Experts of a small language model: 50M parameters, 4 picks a token.
Below are experts of layer 9 (counted from 0) of a mixture-of-experts language model. Rows are named router (the router's row for the expert), gate (a neuron's input weights, with its number), up (a neuron's input weights, with its number), down (a neuron's output weights, with its number) and show model dimensions 0-191. Each number is 128 + 32 x the weight over its row's rms, rounded and kept within 0 to 255. Numbers have three digits each.
Before each expert's rows: "mostly gets" lists some tokens that are sent to it at least half of the time. This comes from a sample of Wikipedia text that the model never trained on.

# expert 15
mostly gets: " stone", " roof", " rail", " wheel", " bridge", " wood"
router:163123171187123133078116118128197121120174108116138117132129128154138196101117041110191127160110146101084125168143130079063142099119058120181118132102082126116171124162151181053102121114109152125115160186084104163157081088099166086108134183176151040143093109178119117150196177140141094165142106164155122105132142172096128048115103080104095109125110095093119163118101168172132167173125149144153138142166139094098106098082087074150083135131107088160085106099110130127149125112153111130126128100107161104102163168150128143145164156144123154111158155122109073160084112107151162085
gate0:159137130122127171139139087077113135142174169144147084101152124160162167119147101148139097150138191143101172129114157135061155179092134133142099133147155060109148097157116211081166174143088120104135092093119151063125137163150085132151109136088093082143121111124136051189220103098141077115192133139148097133111137113125164125160117145165151114122139138092128147148097176122102180191113157127138060131160100112096118105091089145101074115135103166162107084141158192141106123087135062096135135125125086112196150176077110128104122154189087221130108102120121111143108125076131121114
up0:144122088137158189148101130176108138115172114140139107113122171139124099119146157150109125098107132135104172113130117135171160084115122116157081133149145076167110081147162144170172105176123093181164103118063142121159101175151161102096157086126173132179132096133105126204139108093150166139138120140169126113164172142096122173080113061174140134116147127046102169122082168136146115145079124130121053131160143156079120124078111142186094064160154167150105133147067130201122082095130101160159193119105132172119153089126164106120188101159131148116141133126214152132092132084056121064
down0:197069133063091182058118034182142114155123160107178140128139110126100161153082197083120174099096140158154133097163166134129163146100110119132131155151094104130136110119174169109096107170115098100168132165131156102161158144094109136164181111137170179162132150124155116143158172140103128078152173095135169125166101136172131133113166119143085091158083102123171146070096149161118078120088128136116166167086157192114089115124081111121094071190048149095054097078137140148125141159166125107158173162134139134138119115164124149099197151140106169140104138128162139157133100091145129098

# expert 40
mostly gets: " k", " do", " ru", " ", " mi", " mo"
router:147135093156173141123143141080121114109144163117121140142111089136136185145126000118144137083132185168134119177087122119085128116159078127160157155120172099080130047126133126102112169082105163131140146175108168146134111146113099097108131097115118126117071120151155145115181123128126083146131125153148145074104111139132091090126072060144143130148098107139142167130131158140120165202161150135143137098123153094095114110092103148138122133134132060127085108127104133049108142092107132190084071175125136099108194146128089170145125090071182140174170150191138038203121092135138153104
gate0:133121117071096127110097115148093122147132100167155109217151127129124088041183109117178168139085167132119133131100120088111126143170099122097145140162164147166164061175170079137107120106130189126093121138120141069095106147108105158099097169136068162134073141142120114108168085128167092149152124146174082162119072168112153117179122141159132145145122093127123129095097126132102109062109152140156044171195122153159191130122132107110100129173111086122064128165119096138105128103124149195115108078091125115101062125125093127156075184098173129113102156200124100190144110105125127078
up0:146111094092135128125122134189121118116115125141138088172142136099167087046172125140140186134126197131138138160119120107113161133156123139109119167148150163149160064117162081118130157136147196094115133173057172094067140151113139145115124180104052161122075177127150110089148106164159100148181152131138083171106116142082162115171108136111111157137130117157107121103121129154075131088088157123164045150167128166133182107159154085114103120112133091092064154147086147151103134095094149198115103078085154088124044122115125135128082148075162151133125117191140085185183124114127089077
down0:058163102150108080181089120103108141113067105141150148139121160109145117147159114159086128107163178139149114089138135179132060122149153129114188112090127137161129165139183121115111098127091142117115182162107147164103120150119114126039145168138119167105137177115235157096114133157112143152168136095076166111128206110132113141127088114150098111158168102084079108144106139103167144145141114067135085164082078143102132144188176111128107130153122061114102090082100105069126096102196167150095124097126164129139127112138084105126102035219131092138151122119105118151117160147127140173

# expert 6
mostly gets: " million", " evidence", " elements", " methods", " billion", " problems"
router:149154146167174200095121136090140169113189101143057101146166129162148131116165085132124084113067162145126124173146160099061166155160094167153148063095160109079140107133156104137135140128067163121154115185072110149132082104142169137100119143185110043090086098182113123148161139098168108165154154178122116129092098155099058097116112098133062134166103100097160124117171141170113166192185185089130155141163096105118143115095085143131121155133117113127107083095110114095113131118098127130123116158098123119078169150152075119154168123139155083154158112167080100154088142128127190081
gate3:116170161157089124115153153072101051164146113089131103153129108176065081108086088080192178165124167141119141170051128075135140103178119138149127066133134193078141124184119143155133160131136056082156107138158160094133113110136097124108116155180137127089146097142158115106106153163117134137109108156133128085097135129103124128165140126218096080088114077108124107058131176169068126110085129128085104131148106109147114134124098148161102100085186135115085059099201089175134082145112129086125108105107139148057135160123178125145108115123104120149143124070112158128093132136190115158
up3:095069139085137175110129157194140193126072154148111106139108140097182170152210197133100122141117079128112166120173107165176107117078136166162125133132135134178143118081148126120122021120181181172079134106117080126137166171111108148178137059080114144157159116094088139150133142088102151111179130099084112139148173179132144115128124124070124177182111165153096121165161116138167152097179151113102163136118160131137160109157141166143102138132078083142141142121035142111080171112141170172142114140138083140181137126135128138141109129114111090127105160190111135128131096200127149157
down3:114093132105103117085100096141141190157188126136145094162160200092143157080119118128129148153122119066159131155192127168098129115229100160147114150221099125099114137100085110149139119135110124097125162135114126137173085108128167125166075149103145117166133109154156094116139122159133086151094161085110156132118170160089124108100041128129162135143107123129090117053155185200130165110076155113141114162145074159170127210129109136184089126125079080123111200117103144077142074169123115190158115126108108126108121128116125141103093132179148071117141154145090177184120094129149105129

# expert 89
mostly gets: "iya", "akh", "ji", " Khan", "ı", "athi"
router:135155110122167177130126126176126112089118074113071140117125123142154219093128106131169075144072173123134130129150188121165079129168119096181119142075149138069174090118119122072098171081124146139107143112056100128141162110140150146181102095108130114097122102170106174106176117116141125112216176138131164081098123119162108098100088066091105108148101080163137192099162179190135120176156151105105185147135115091084127099139094126151141110100135120147068097175112080092117159122087105151149143084131095075120155134112133106108173144147156148145151108135117072197088144104163165074
gate2:105128129096102130135170190103083145142150190125137110151135079125167172125131165189175123130120112116182079124102134111124083127118168131156090150107122126149096132200068111140117109134142105136165079130120122136152087153085166138101150159201117122078073121122149122144109104088081202166145139138071173148136112081146129205113112121128170126131141129096102166095098177140074081118086097050117134136150104130125120102165063141128129144080090087166090052184099132128120112123127116140139113145145081089128080197117131165168091137049100117128132155209141161109134065099091138100
up2:155122110145149064126158167060104141175152154144098131157102142179145197168165175124150141114149092076138160122084145122070070171143155150207100163182097097166147119175015108190112146116206117160161110153110154130151172146083135104120176128183130107084129176160200128170117105077081151191133122134151150161131138164106089167157174143085120140140142106096109127124084132125154149077101075113152145084155122189121097108150070102126104122102075097110117053122161148138107107129117090134118153144121140120102075142133154133126152135129127108151090135160118154098165127153123108141
down2:138140119063128089158142146193090108135110088127077068196133125123099199096161145140160139107140126136165122129137099167146125180088136149161118136163144142166173086165110107129117123097183090076131074110124120086160143110116107106146072105137074109121083123177113131159139099085144157131114112073088130190077113078130115191120163115128147167196118127102068163127068143179073122113136112072101121095088174132127134151159108126093171126144139081130115095175104121083122173068139132150107200075134093146182117148179111123146076134128105103110118088176170094141116124107087130046